Below are experts of layer 5 (counted from 0) of a mixture-of-experts language model. Rows are named router (the router's row for the expert), up (a neuron's input weights, with its number) and show model dimensions 0-95. Each number is 128 + 24 x the weight over its row's rms, rounded and kept within 0 to 255. Numbers have three digits each.
Before each expert's rows: "mostly gets" lists some tokens that are sent to it at least half of the time. This comes from a sample of Wikipedia text that the model never trained on.

# expert 127
mostly gets: "al", "ial", "ical", "ous", "ary", "ular"
router:114165160131151121171131144139096142096113120143146122154159124132097139138151133184077135154171101142162128127134107134132137119117114157134184134135138154121143090125109159102139067101140109116082090092109130126127151141100102141090100115110135143163160120115159136119133106115093147120
up0:104124136092152131137096123147140122108116123106116155097143105134161103120112172097122143115117118149085117124136052102157152145098110146141108118142118130131095122109113157111195118121165125119160118115130124122147140173120145110120134175148107144116117135159091099166115125163088162178
up1:126119135133172113116153143126116113120122141120114152099117135103099134072154104173148079099096146121141117103127141095120164111092116126102159145127129109134118067145142106102096130138135130126105144100128062090163162181112152138094141119126137100111104153107071111079149168120119147117
up2:172157128118158091147082120121097098136113111110134093134164106140099137124124105145148124108121145123149176165079166166136139155162126132148143135113084127165160135149183135119119148096123121170134104096068116168115110128128099133146143128127158112100116118113131115120141100141103088104
up3:146150133132168110140152118166144145136119107119138090136139136146156132134131147098090112153114138139101165114142162084079126121179151113114091120097090114127111113122115117150136201126106139149089155127124094094105126126151133149114163107161115162132127138138146123088123123173161128124
up4:070134115122148167123134121111123118096106111135128112096158112132115133120106150109165134095117116134144114123168150186121141124181133110144118122111187142096130119121087086111182146152183151115104119130129168138099111149113102146146138097153126114142093114133097120124121140149145160119
up5:104132135131132116086118110170179144139124155097156123114146093165123083092130123159145143129165114169091137123163135131116144129154090156169131140118115159124147127117095128121154160101164075120147155125183136133140130148152092106092133148145129144104105144111138123147115112121148106118
up6:116126131107124126126128098116171138114122119128164109125096154197113135144152147103160105102092140129104153110120122141140185097135125162171105146149125119134168094115132144137118085100174132145095113145121137123128137149117142132117109121100060158121137138143157169154116147139135134123
up7:077130138108127131109158147119165128128127115143126111142140098129098128124117124143127118153157147096150159090128135139150129113116126142140096121152132148132107176111187098127135131156174116157129133127097110106091142132071152111118099103119120111131159128160154150083138121115101145143
up8:104134116077092124137117115157158131098123139148183116175159136122118123137146138147133136124140096146131159138144170142159093157111106110113160146129085125117107137201096145134153108092120116140120109150132114080128170167149158115129134128154124134144148115106182152162179129133111111118
up9:099133113135129142153133132174157162126090135142162107108144131087175112156088166103134128136127131122133146178125122085115161123133134167123156148116104104118109136115146097127111143134092138143132101165124094101113094134104144126126114121115104118101108135122149141132159174157170140126
up10:124162111156150133150150142131161142126081089142142111040143174100146125143127102119142179119124142109118106122113158155119129114147103084154100102149132094143136139153092089132131147090161102094162110157123108144122122144134138069078099114096137160153120106100128130103110139106127163106
up11:112144118118137094160095140102117098123145152093098089137140189131114109158112121122134111120117158159132117169123163078123117078087135096072120149144153113136129144114184110138117137169174109152109123129162143174130129116122112118061152108113153141152131120089148163113178125126143108102
up12:131177126158128145121130097183146082146112107086145097105097145089148121114088123093121150125150167139114124165157122129054123072072200136133155108126135147113150148114139080151144110150146122101133108113153132116120132104131086174123143126162145128098118120151111139117123145154118118144
up13:109114100137148129129145136149139117075104172094130105121128141107118132139096160151133129104147104170141079170107153132125113140143115129125143117106110096107144136126107119195126104128136116134071092094103101103169128117121123113133148107128133116127140114167095125141095073129144131140
up14:114122156128112132173137156136120091065148124163124120124150114119120111123135141184151129116110101129105125133081088103155108133098160143113163150151115116167158118126107126131125123159110124146098126118141094170145147116121163125184126149137094114134127140150175133139133129057088133139
up15:123105134117156151131094136137126109134160097114119134111154110091131141121143105112150105113090102123122119118123147126122094096124150151135137124117121098134191118137083118144154097163164138154119115098112104151129166059121114146123135104137064121094156097161184144128194152139149132153

# expert 72
mostly gets: "W", " W", " w", "w", " Win", "wa"
router:129145134153115118153176106133161110098134163107162118150180115106117123111120119128139138169132143103107131141110125129124132115121163149089127118155090177115108135161107146136195157096158130101147127096093144107145114100135132129156039101123192127142132165136142114117141159104156100132
up0:108139156128117104099121112128127152085117133153150119070121111097128139199126186122106138184149097122123140141120135158134166096176111080115157107139129109142142144149115129122126200122108141136094129115141122129121156163131097154141142096129107138136127193113104122179116124116123135111
up1:156153119135137103114143121119099139120123114135147128115135132163123128188121099145137139127130155117159132136104111137118169180141160147101143104125136125066109148122099134152121126081155146116097125126131133169168179148115126120111106115159160099159128101185142128150136147111167126127
up2:151154187107109173173159139132101111142110126127134142141089150128142111132141165100129141113084134118158118134076175108129144128119138154109170185115143120087143126127155137149112129131143123126108120095098125102099131114120108125129118101159134118110142143128114113113167121115131166118
up3:107154075137179141126141121118107119091161137105114175137149160129127140109121133104130156186132146152108161150128123170053129079183130156128137120085135150173070091160089125142123127116124079120139127106140119133102097161119112102142106103138136135098132133107174115118147122106115115140
up4:145141110127106126148138127176139136173128100142148131140194145129122098132074161144181125119117114123118128160150135106149147097109183152126113094162127114161118123125151158111166087114126117129135167150103138142131103136127101103140110114161140113114142148108152150155138154129113111132
up5:094160143145094117153127143127085135152106126119126115162151103085144093154114135119095096112157112139118128160143107150154176091124089137102147163121116133120138097116118146144140148143164130107103128117098123153079098140109104133167112121125137151128121141135120133101136124137145123157
up6:103163153129120150124122134165133124096149127116115120122132105152124131131121098150137163176142134133144115135159132147107129115158157092076141101134102129127135122117094162153179113116148096161166144135122080160164154134150159122105157102121119137146135098144112120106119099086110108102
up7:092117126134151063163142126120125111083159142146103107155124108120109165129164102138142115118134130107136112120149105136104113112115136177119140127117138126145169084130114135057129097085111141131132118098108096134139144105130165094195126129121131132141112130105119108119161173100157135148
up8:111153108123126154159097104148137134060105101127149100120125090131145151127127145154124139131139109117109125170101167137168120131149162121133067101121151116133139154115084159149127140084115143087127125107129123130119149095146146147117120054148172123120135160151109111071121091134094153127
up9:134122102156110106124171186112118137136119142153132144134152153137131159096161152080216168106133109123099145082119107115139117103119159144095061123134111103135147105133112100114132129133124078137120157115170153112100119111119182118145129105104131116093157124122142109133157122082121120148
up10:118093124119128113103129099128129124159138116134127157113150144108142115134170126125177120118148121102181141107086138158113186138102185142133118125171090106153158157139099120106140101128087116180123152105119092083155131112143108139138147125109090164171138119137116106110142108114103126142
up11:138147161124106096109129146120146138151096109128153107127124098160152157139114150163162133154138141134141123134072090107120148099134179125069107117140150132122130153122083157131130111169123114128134123107132127152175117115067105153120090120093173133144117160139123118149140165094125158113
up12:122137139180119135136139155146141117110121106144155137156074132106115147085108130133125120084137127101115094154134141111120140145115127146117176118158104152158140155115116126088159124166097114141114158125156131171146148110132086149102126085154091111116137114154163154100138157143122119128
up13:123141112141142088117105137142154148154149119140176117125141159110113114150113148128134146127123153153068132125144152107157124141084144111132140144129125101156097144120128176074149077129134094146147137121099136114099136164090087136129116083196168136144169144165063138113111163115147126150
up14:112106135187107103132141151122141089119118151150149156144122154106085118131106145125132104130158105127108111123163121157127151130127147083173155127129132100135149117171104116129152095118091104135097136128089103142129106144113078117118104093182129191134159136157118082127129153135156134149
up15:149184136133118111100108132106110129177083114186134112105137153152107062107108106112184151175151160139092150165161119093113113125135136138129111108083139128103153141110123147177118100146116093135155142138153112153152154088122108087175117146100128120125099114117176137119145104147130095130

# expert 135
mostly gets: " N", " D", " L", " Y", " f", " W"
router:141147137149125098086144095121144123126147164104143139108134135070127105121136129139138122122165185091147121099124180112122150101117147139138113092132115188092149153147085148146191132129135112131102118081110111084190133155144127124123070120140141144131122166098155148146082143125165127135
up0:107151131110117107102117109156099150125136134155129129134134155133140117099129111125146148140151122114153108185143127124142110124130128103134124107093174129189118143119102130109145135133163087161150148146093123124117137178108109094127155153108132119171085096101149134083130127106132156184
up1:131109147158142159129117126138117137127143106150148099094162107089125075152148110120113149129145129115135160153124137123105168150144129179122151106133112136129150099115080100142125131149131109128138130118113135081135129122127111145110084156143103189120099184171090101130144094104126141135
up2:155148094117146100146115144171104123150169129096120149131148116132128111121116123107150142124130165124152096059118127149124138162159126127139103136148105125054132123134111117124090136152093174118069170142121159138108101109145154133095089094113087158121101086141127156145110141155123162167
up3:111132150084121106133145121141124114090152144142135113131127112113132113128146153144112129112157079149160092149090133144109094140146150130096100141120174138117116125110162156161158153121140125117162108068109067132124163159142113098151099146086117161085157159123071162123173128153109091130
up4:151084119118146140169155121140156140132156126121140133140124119091149104100144108100141119130160110096172153116151160132082179116114161126091095134101132113058157113129170089117103108171156133117116118112160171124115149089109128130107106091148153127199133084127133107156140178128135129137
up5:133163152114152128190121132118153104141120106141162146132123065151164145077097161155134113121129130131112130113144112112158140104121151172124125099157110175139084130144119116125191119118131134139131121120118150107113095089160109179110111132143114130183095138127104147124152119159171135126
up6:144189081155127116145120125113083136116131122119147125156094100085139125122121107139100157158111139149148134145111129118156121146121121111138127115098121123141083115086119137137082103114130161140093176148134105101138143108116141103131104108164131144184146133105132126139165130101115104180
up7:175142094152113093123105122164134137129125138126111096122116143164123150157139168120087163090139081083134131148104108124136100113105133114120133138118117096099107108109134146139139144090154147143134152118106096108123134128151116079149116095169118135148130107161119068089176116130121141128
up8:120100098130142147106104141144129101125134146127140143135086147135100155078156145121168158110138100152210109145108079118104143085119129136071116126135129117128131089115123126159122132120119137151120098139117124072138130136122138100172097163130156138130098104152076149183141181131106121125
up9:099156161140071108114111134117094127119135134149150145128160095158208120091113139143140153116120097111098115151186099147092115154140084166155121118138161157111123139162096138117136131126110136122097100122142154175108163112106125118135093115145168123085133147119170125105101124112066142150
up10:089126164115136151128138107161149150122129136059111115118162150120130138120150117146187113123138128078104115138111155161134114101110127106071159119146082094130116119088094150157136130127127119156120144080135097115104110149138149135136113126138147166164108097101076123102115087122121088156
up11:138156096131103152150131076169132111108113153125140139164140114111116109125106077130151129111139149116130117159139123136150139124100117116109080095110120117147184163112118138139168172083128148083161102121097117127165136179122137119156134129148142134159110162121142149133092100121135110157
up12:104141131107115171154142128121087138102076132154142158135112135141118185126178111092169117119112130140164095127122133120128143139115093136158085111187161124143175098091124075165095130133149085123117103085133078110138128115145104140130115139092102094146153119169130094085107143148102191116
up13:167137151109128133091113138161117069113117106136110096164119137162138130118117120105135098130141179128129112144110125122111160112085105121120104097153160128108139077117139143165143128101113151111128144131119146138127064126115123127127135119110148066117157131151184147113125157112063131158
up14:153155133133146165146086164131138152140158133116065143101166171111164148103081115175154157131136139113110117139094131146081128130106134134114102079156114136123100119119123152133132148091134137161098081144126149135126120165099132119146159103064136116169116096126126119112099159138142116103
up15:123129136155096147142134097129201119119137115133109089105121106123142103165127145144152093085095139124120110129095136166106145131178120139114129136142116178133129194119165112144169084119130090134107100094149137095147130138127145158127085128133128137135134148107123152149157120100138148170

# expert 48
mostly gets: "ed", "ing", "w"
router:120130136167110104116149092148169152085115122127153114156137133121128130138127108160107150140137103106152148126115139102099150111096168120122137121145111172090122108182085152115172151113167142149135107120099125119108120157111127107132097077166125156126141140144127136091160130122137133100
up0:119082161124110108128114143133107134159120155093178068097114089116129148144066136113094102131163111128152120162088145122093108154141139163137105091172121102123122135176107109118120095127105118123048110172116162162120102114132158103147155127134098118170102134118188142135114086142124134142
up1:140069142161145134155126121089111127139116141158124163131092139106114146125151146129185161126135092153154094124158124102110138115127117118143168179118143147079087127095169158177124109151127135151138137123152170085135090150150143096130130126087158108133081125118139121142115131136123122128
up2:140156118140109135117091194156166089100121129173113178148152149137092169128152146129086137102134117120139131140082122122096157126134137127139114113092158090123154120116144113143117140133126130150139137121128143124105100137109086131134130119119133144144126111092110104194133138108114098144
up3:136173099150144091107120146140121105099139124141155158104080120120151152143155125141135119149088100176132108162148129135162147159102155081126162106155157076118144133110137170147091111100126126105079151102144079138150149131123139153103157098153135103106098111166181143099152114133166104124
up4:110149110156064089127156151160130089146136144157135148101147142117115136124122150120120134145161108147121142133076091097081101090115129144111131122183138166143113117132087152139151106121081087111136134105105138137186142144099153108085157106126122076142124110140132124150145141105144135076
up5:144091156096138128119124115138141159134121102124161143073132144138140117109107147143149142132119163125151123144107109090120159130135127073138084121166095132160142110144149128143084136090116103111111093116122132164141100115090104137138124112111128089101115111158084114128095130141151163157
up6:114156112166149145140141148106139166133077120167104158150094138107104127130136122097162155149161139126130139151136089115146109116132162146150088126106121170142116131113156125147109160160183131107085141154122132136120158140152136120121093115093129085082136171138174090098107132089135138141
up7:159147134099113112140142114159133127092101095118150098117151133122169165105098122145121120104154129143125173126090142078126178150120115125132160155139066134142138162130175152106134134169130109179117118107123098108130098132071078105131123119092119119114100179101106103120140126143083132143
up8:116129117166119163152102158157117131141132121131142117112149135094126059109102127102130099107158104130123103154122129110186163168144126108138127120164139131116155126158097110160117099136124155126156121128151128083131097146175110150119119156129070134153128140125121134128162111163104147114
up9:104177117133144194134167141159091141083151146137102132120147119132092110121095137155071168151187124138125151156152100156124144129154171142161055123130131121120107106114152105151117094138107127099111176123106150115143135094108107100135132111147105110109132143114160141146149112119131149107
up10:159164111118108170128125109152156118129143096136101127093108139141130110097096154115096112132078096100139148122098118101092155090126140127129152131135136148090163141175113164160131105145096126104110148104150173124116126145124143161149138131141144091111140120137116118121127102173124117100
up11:179137144148129118106139160122156148149116112167127069093145124158072125153118123104119104091129112128094154145143113100115149118145144120138112113125126127107098140120150128128110135096167150144109127149120119098115138143122137106137137107115129159161130088170148187104113126146103115130
up12:080163155136102098123141139104130159137148154107106140154154179131115135128159134079120165148104132113108124119113066121136162113097099154163142142120133142125068142121130136134188092147180106161126098135118152118114134118134096132146115187122128113115118100183156133143129156130110107091
up13:177127115134153145142134113082129103165118119125166084130151100111089122133154059122097146139145139091102161112158103155142129136159121107158121139130132112164131102120148083110151148144115128124184120090105100077151146157149111140145109120150110157135118125124149148109159115088127128160
up14:119163105133115118127111086153107112083146110099135148134165140093168147119109112139102135131116142165112122146147175143087159130078133160132173094161093112133140187166104126107153135132094132122109160107115128141129124150132133133099122127125047184129149136114115096113096154122122121079
up15:128107123120102151149134104155129134078140137115162110108148119119145118146120097097115110154122147158130074176171113095099147167091167134128110136106142134063081131084098145140131120130113182128103105125130102112170178161097105153138130116135106106158088123133101144102136157171161135158

# expert 63
mostly gets: " con", " pa", " pro", " include", "_{", " provide"
router:099149175148174129137091100144155142134121114123156129171151100100089102138127156151099150143129175095119149175105110133133142104098128153137166066170158131146115138157107166165189115125138137123130161097125118121187141101114088134121080130103167124112118164112133118111127157128117123137
up0:120120137150084092149132136145127113108138086090154131147131166115145113114086151106101141177152137194129152173093104110125133124133114132115132132156086138146096132139144155135179113103092140156099109174122085112160153083114164076133053123127154152111090133142112114122112101104127145096
up1:092141167116165089171141138140151132124123144164138152100127066110107147143139133156159142152133128091128124140135102164087125106146145126133109180093122141119146139139141134129155111127144123146148130116120094129109118125129119127141113116123167168079161149126122109128151131131114079139
up2:162181109137131147149126146153138084130089142148116144137118142123115076175156159139093163118132102118131133109112139150140121117116075134140154111175118140164154123123091128148100126133158106082082132137151105120179126105114098111112114144124133164136121103123134082146103140167167129102
up3:111108121110132139109132110145118131146106142130173123123121083127089146170132098129104158161123120069113108118118124060141107105153163142104119115149149115138090106215171159104168132163142150128119092164110097119119139115111132113145126130119084102146117140125118101094123103178152116147
up4:112119113108129164142128108138113104118106150135108108095142094126107157123100134127128143090150111129143155127114112080119171158141124139148096159163145146119081138148082078145108138139149163125144146103115076129080145124144116150124110115094119123128135101125142127130154144123139118200
up5:127117136146100146150149170169086146120075161117143139116169127112107116130140132146152138157152136109123154165102140130135133122117134084147119098127154090038102104178091124115122127126110116153138157150104086180138123110127137078086140158110086135111074119079119113118150134117145126138
up6:203113131127155105101124138139125112117084156130119078100149159128161139082139115170101154128213120122129135137128156087129156118090164155125132111141109154104130117122106086134148129100132119136111108133116136130092156094077107160122122113115146081090144100135112131135111156105111067120
up7:117141196160096118145153117163134156147162150115141107134130096118141102077132114147153117115088127146132133131109124146087147149140152149164133147160128104184131109114134129123118162061097103113129130145125150149123105145109147149126072135113133085112097185108111127119126107115142118105
up8:113130134150096145154123114133106127140144084139146128135096097140148113125132107129176138128159110118136154122070114105150151109134107121144135116131097117156124114099148121151116142112154139129111085126109185173168082107124133118137098110081162132154151212154146111100133073100106091141
up9:115106143119100139122126137143144137139113150138063120130157101126131131111170137119122136115141139121126108095133098150116120074131130148108151156116109155163137075123164127113199137160113136219116140105123139125148175129139157095167131137117110114102130143123072143163121136127120116109
up10:152120160126101143095087104104117130164096135100144108164140143144146203128130165126138106134126147145143156135160087137124152121161125147094137127145103089155155107116134152148141095094128156116142111160106130139103116127139142142167139101126099120133129119105140150092138126092146080122
up11:143127140125090098100090164148110090150150112144115131101058145141174067140112145115118148136112139110111156102147117100153141113109126107088155117129125134168135103171116105132140123107136133145087115169150134109133150140142128187127154134117161130149128178131151155090155102135117097130
up12:099132080161122094146127138129098157141104096154135161147121150125073144156189139122116172141150102121118112146117102125170152103106153139122146132126153117110119123115108133146098169105127120099152150130126100121123152144137103133135147090119120164147083145145140162106180094112092137169
up13:153101128149142109097102145143104124052162185104143144104165185096136139117179118117147130122144121137141126111154139119141146175123115174111082128142165147130105132129131121129137099114111154108161127103150132104104095112165148131121135156137117144125164127133099096125106157105146140125
up14:127155101103215163146148109145168086154107134134141124179158092140106072100086133131127145147123137111118119134121107130083145146125103122135091124174105126146168130114123138126138157116132121109117151100101111120148102150064131141153089119095102144123130139138125095131152144129124069136
up15:144109154126144109162145120134135167116115118086120116145160103154200112112125103162113095122098161116111117130120120131120114126097196132147156129147116149172090123157123151129164098147137132096128149174123099136150119126124126147157102101146141103121107109125150080108121151098120121137

# expert 70
mostly gets: "–", "-", "–20", "/", "|", "–19"
router:126077158146131110126116121154155102147149149143169130133164098093106112147119112135148131148111091131119150174104116110094133112126149143119147125134125172138153120113105155091158114118154110131097137101133125114140138129105162158113073125198165084141145161120149138098133149126134114120
up0:124142145186125146121155129111131129103109119136105163109187099125106117115082132138117137141127168166110163104122124145092109119133139192127141185106146114147115143101100138099154110125115123114146140161124156132109168135116128132135136120073147139159142128114126088117143154119150122195
up1:109144077106157143151125123146154142146090060150153098100148154140128131109097104115164175101113142118110176149095145129159118158125131119146148136142134151110098107125132123098122100121116116077093093133112143142117124121122163122116097134107126165088134112153145119127135129136121180184
up2:112151122156139102116073144179096103146145127121152123145147108130144151144158122147070118131099135110120125120110190123131122084181142158100158127123128154115115102135109103116123082103127110081155159150148120107115126099128189163099130143123158133123151113118146134198105149133159100116
up3:105136124131135111117130134120147119170114141111134144124147127119104123153162138156109121117138117134121125124107128115091154100096183166130149124111146168124089148118123106173132099133141117054146106139117117125091115160130153164106106117114135161140159157175127069096169153098157135145
up4:110151139162091121159125148138095121159108150135074131124131103117121143126126141104197111084136118079121149123106116126104076141155120173112158124152110118152101136162126121158172081148149123125148138147108121132143132073151116161136111110171106112136134125082163096101162137154124110087
up5:123133138174107093095144151110159111122132132130106073123164126143105148116120138098136147110168114150134104115136110149103165139121116104117119118115169103109126156136117136128190129151120139155096150111138137124111117158155139108117142146127164105129141129136109108149119095120139136176
up6:149065136138166077122165142166108141143104113104171100137139142135146166114069147154115124117149168119104139153091133114136133118135122171090182114106130112145141110101130129070145100113145117156139144160085131077110119174131136132107077116135157140151106123129131180121160108118132126111
up7:099138151145155126132118157091166123135149093088101135114142133131111137159159173101131155130111110160136131114143107121129168110120166130134159113112113162137138141101105128155115108127128116151127153095121113071145143135142161127101205105153121140125121146131134149114119158101104144168
up8:127116143120119131088073150138172120131131146114132161109135080083107157147106171104160103098130113146126142163140168118125139070102157146178146113163140096119111097136089139157084147124128151143124143135153113128134094139087117105131135145114123119084126097150131125140141145121114128104
up9:153090124136119153122085157096119099099115084122162122136172161085131137101098138104156101112125114122147124139106152145078128131129135141143118101129119138142135128170105098116136112096174129119104101129133109088130114121143150115105120156126134133134141128142112098095102110103131143130
up10:137135089131133131152133133127141090082123109100125163067121121161112137096148131117130176140101175095150121146129157127134112117125144135135095159104150079098092143149135136153117115091160075083142130140118115151146126111115170112107141106145137128158164124114118111129092151081111102127
up11:074114080114121109139094101130151132135145116181136122145167122154161103142124121149104135143160096133104094118121137156109125116111156131156102131143145109117129110106159142092174109118137140118132122159125156175155099135139175104158132140106106119141142140087193152105161140140127154177
up12:101132112165085113104112114158155122126130145136174163094101125097176101141156129110133180116163156172147146148130106107136111077112104116120126141146136136141115106114052157127136122145122154111156124162121137131112126153122152143123141133097150145154151133130157121122143109124161126158
up13:107163094124096112131113105159127146172175105148088126185147143106103165138127100116128125111141155140140120134109103157095113086138121135154133136105156106083120110108145093122162105135119100102143133144079140099122088167146167107123178157102156155156097093088115145110131130135125094169
up14:156084133160125142122103135121107192135103112108121130157162171089092168138137105175167134078123130136140134157145156093089111160108131142110136121093071119123097110112137166136149142140088131145107103129116153136106170119150138151135132094108117139139150097111141100156145139099110074111
up15:086166113107160134108132146126140160160122128135104140125115165094129129127142108127155143078086130123101161108117117106144137159118164141137156135184142138134102156166135125121142087135153086133141152133125148124111195130113099136169118121160131169131139144117125120112108134117121131144

# expert 158
mostly gets: "ent", "ant", "end", "cur", "qui", "ful"
router:074125158139151117131121141135164122121156129152133171153130129151105126097170138124116143130126113116095145109126119148128132108121153133118110104137099140154166115120076148117143091122145141136154072095140146093165118154096112196161097106130156160106120153128147129133162162099124127093
up0:098125131103147163126133134116082103122124112168117103131117108122122151128150136146176099076130168082120137130147109132079129126120155164143140121145137157179201159138100128119142103152154141146122108142130125110072094121101117156141141120128088072089097113115150115140144096159142172127
up1:178083129125127146125118126160131111132153090140096175124090101127106126134100119098116177130109096089140121158114121126106124147128122154168160111162098128176141122114108141107148137139157108114125102150090109083155132082119122132118129121133080156099097142165104141129134119116133147174
up2:104120132144192125152149157108126111168154165106129127125117114120124134134130072133111145117136113133151105118147127103131131125132154135166123098135137148132132079152099142087119134087133112136112109114117129139138144169112145155171127138127142107118121113062096128107188101131127109127
up3:127111108136120076132120130154138137144118114141105135146141124135119117117128131159150125146121118124104103093075109159154143149143124180155120153147109124142122152137116145138148098144112121140131070097136091092202162121073117183140142123094152137113150124142133119127174083157136151140
up4:127149109134127115126136113146116141111117111101174128141103105166113115113154151114163142123136143097109175103151123133120128111130147099111065123100066116115082095113124126126127117184132142108105134120142088141136094135099114131095144141144145156117096128125114158132140153127107098186
up5:130088154170148090126145126113143147119085085154111081132134122144109128119116199133177119109138150131148124088139121118120158175140116131143110129119112103185172065118160115116140134131146118131097112165101133147151112112123127166095145132146111163140143152109099113102133154176127147161
up6:095107154112104115108157138100125119149101137110110132086148109133108105140104149131137142145139072143130110142112138136147131149149147131148138115059099116096133153092085150100148129150128142124128109133120159135174129093128130116123155144109114114166117150146176116127119112128163122153
up7:103138161158166150106118116134179133092122144118068139157115157093127133098133165086123146104095100092144085134113115147063157161127112120142179109141110087144109122146066151141154129112097142102130149107159144160133139182099125132088146145151130142127117130122112124102158115155130125133
up8:112136144115124128068130121163113106156116101139138087095156123162158098122169123157113164130131114133111146142106119133106186062176154123095171103134112156111094131119109123113151100116167129139104096155152122115143132163130138128149123114113111113095129099144157146130097123142149148113
up9:118090164121098156120133147161158136134111147165120136131127112167113147146059133124151157120126156119099147162120140136130132115111148151154071163127094135128175060134099105123136153142106084096177126173065077135146122096105122116157114123096117114117156150134102114160133160124111134157
up10:076102109151126178136135159155115123082100159109141118133133121113131110119150128125109141114117160104128108135147159151115143154129140091141153127077141081076109133165103096075099140121102157109174152127114157111160163116093135120120131106153145111169144136141100111139124110155112115137
up11:137167162121117154144128115153137082122102151136173101098183153103117152135152146118112140115116105119138145157130131113112096123132115110140153094116116095091127139096111151082129136108134122128102129149079180172154114096101106142116169089126134150144139143120127087131126116138162152132
up12:140156112137182122110128126141173157132116095150103128148176160074123110148116162134160134132145134146130152148151073137094178119133128127124110122125136115114110107135101118161110131152144115167130138106127105162154101099123122076177143116145136123122109093154136097164118126131103131141
up13:159143138127128138116119107088122144130117137122159169108108119160163125094148113117187146171089159132122101188112117119143117110112104177090097104147126121161132129158087148100138119166117123161158110120166109116149063128102132150195133120146119124102129198097129116146166136122157126106
up14:094122116132181071105129112160103139140109141150127096164097129156160145166143123126154120140129146130109152151144143117102130093162143126065132147151119107127104099170104156117104102150124136133099137115117128085141109141128120104109091095124149177100109149175146108109183127122148102144
up15:159117107126154094133156117140066141084126157135118113109117168080152127142153122148101133152121160148118160123186129125111121112127167114110149107124131137155156170139133098135125098113164066159143109100110109110097131114101123119139146162109118163164087113109116149142123146112140141107

# expert 91
mostly gets: "min", "ma", "ga"
router:117102195117164138121094137126118107140116096140184128109144108135122136150139124111129148174135157113124160154107099139126113109143168162145105116103102160161155115117127111137148139125148103098109126125119112125156137123136152154101088080138166116147143178110131131151137130112143119175
up0:132075136121108139121150127163097123206126184125144129157115094121133127118191157086117112139114113120150149105149116152117120111113139132154110154152110160161158098118119092149113106121127076099130106098161112162134133144143105115130097113159101145153130120146139142149154082121131126120
up1:127134139142136119080091117165135161126145120123114144087110143121141104065140120121131126115116153125133155163093134113140117107150187175133100112113185143101087139118102130144112084128174156155137108147158123118105102133129099162137116087099150091139103156168149106122097159094132128134
up2:127141151119154113120135090133144138144143155093191106131098145122054129158117105106150147174138182137141114140103117096114077098127191151104107108149133171115103143079135127137112108132125148078132146125156163127136147119155122114127113117088090113107094082129134131112125135148145123129
up3:123151138156132109077131102142127181089110099158142101072135143132083140123166121085123146105110145114145130137150137173147102094156124125164153127126108144144102123082156144106166152141139109103132137139122122101136120129101106130162128159108103087099094061123105140118132123121147118122
up4:139096164123106173131155160157109164148108139113094113134118153122130066128090122167113138144132166134107138169160095128137149125164129137073124103101122112151137115144085128081135118120119111105128141156124092124145126095110118111141147162105131142121147087075125121137134133136114151145
up5:085109134112162160115139128081139085107127118140158109124118154113168154115083161133126133126075125104112135111100133124104147137129104126163155098106123131113119111145125109163132103084152100139139157140156122150124108106125089118138099113147131139122102122136104096090117152171132147100
up6:090119118140149107109143077122159129179107151164101131118143149087138127155158148169118137158140132147104091120128134150122109140118082148119086140111131084130158141136107138098120139168150106090202134144125096117125149137131150126088159111121094148150109160118083150100129152151155132144
up7:127115113140113141111130114183104155149127138113143102121159146171128128100121125123098165128123149115177103135135123134128118122118131172100131147151140114120117100113092073079104151086106121085104129116071115098133169125141113117144127101125064158142162136130129082151119145120126176092
up8:138124092189137136128121171121125074115145189129126166135120174080115094129123126152164142157157078095127131122168138103113128124178147135137106112121136098148124120129114117113126162141176121137149134134116115125155146127119150102111160112147120207107094115105159145129101114160112093114
up9:131159135141135140149090127136133088132151140117121118153116098092122152052092126110123112143090165161101136136103092163111132114130113179137105147131137144128105127101091104182166128087132165069123121140151136153111147111125136158083104109105159108155099109121114129162105147129122129145
up10:110176134114125162121143126144101110121128106105127132123117149082148129103077164097137148121117155162134162107102131113154111149138149128142095114127117109124104103122170116123119167084128145098094102131164107111178120131102132162107121123148150071121145148114119132103100151106135083151
up11:134159131119144120131134096127133100144130142141126100091112110146106168130130167181104138151134097102118084113145165104157125132157115124132156111133104169163158121140123108112132110120159109111134123103136114182126061115119106127098144089157139105192155103129122114122119102112092148152
up12:102120137126140139122159105150131106141100148141134094126129095087146155144124143108140168086133142132150140131112120198141100111133142168154094140120130128127150154108140104118106155052144119106129130150134117105155146145130139144155142114064171137157110136117066100151093132152118120135
up13:136138094100136143163124158156113103098113127122130090135164101145139124114111138116139146139170117147175157075156184146137123098181145116137145131141124075108150137167132122115122139164124119053091153078132111139103117145104128090129155113130093123116143128092144144112107129099116178098
up14:126101140166117114154149113105136096088087119140160132168107102140109110099137136131143146136119103114143147068150131092142118128109149115124123170148138069143123105142124119133128126139150097127118111112086109139139150090133137093141087146095135135151193135125087132109124145129159133126
up15:129168119146120130170114125119134101080154146179116122093165158125142150149140170155122168121139120100142129131104076119088118120151079108136135156123098125144156116158113150153072125126111114130112108114110093107127147135095156145168155137138124143146118104119129115169116121165136109130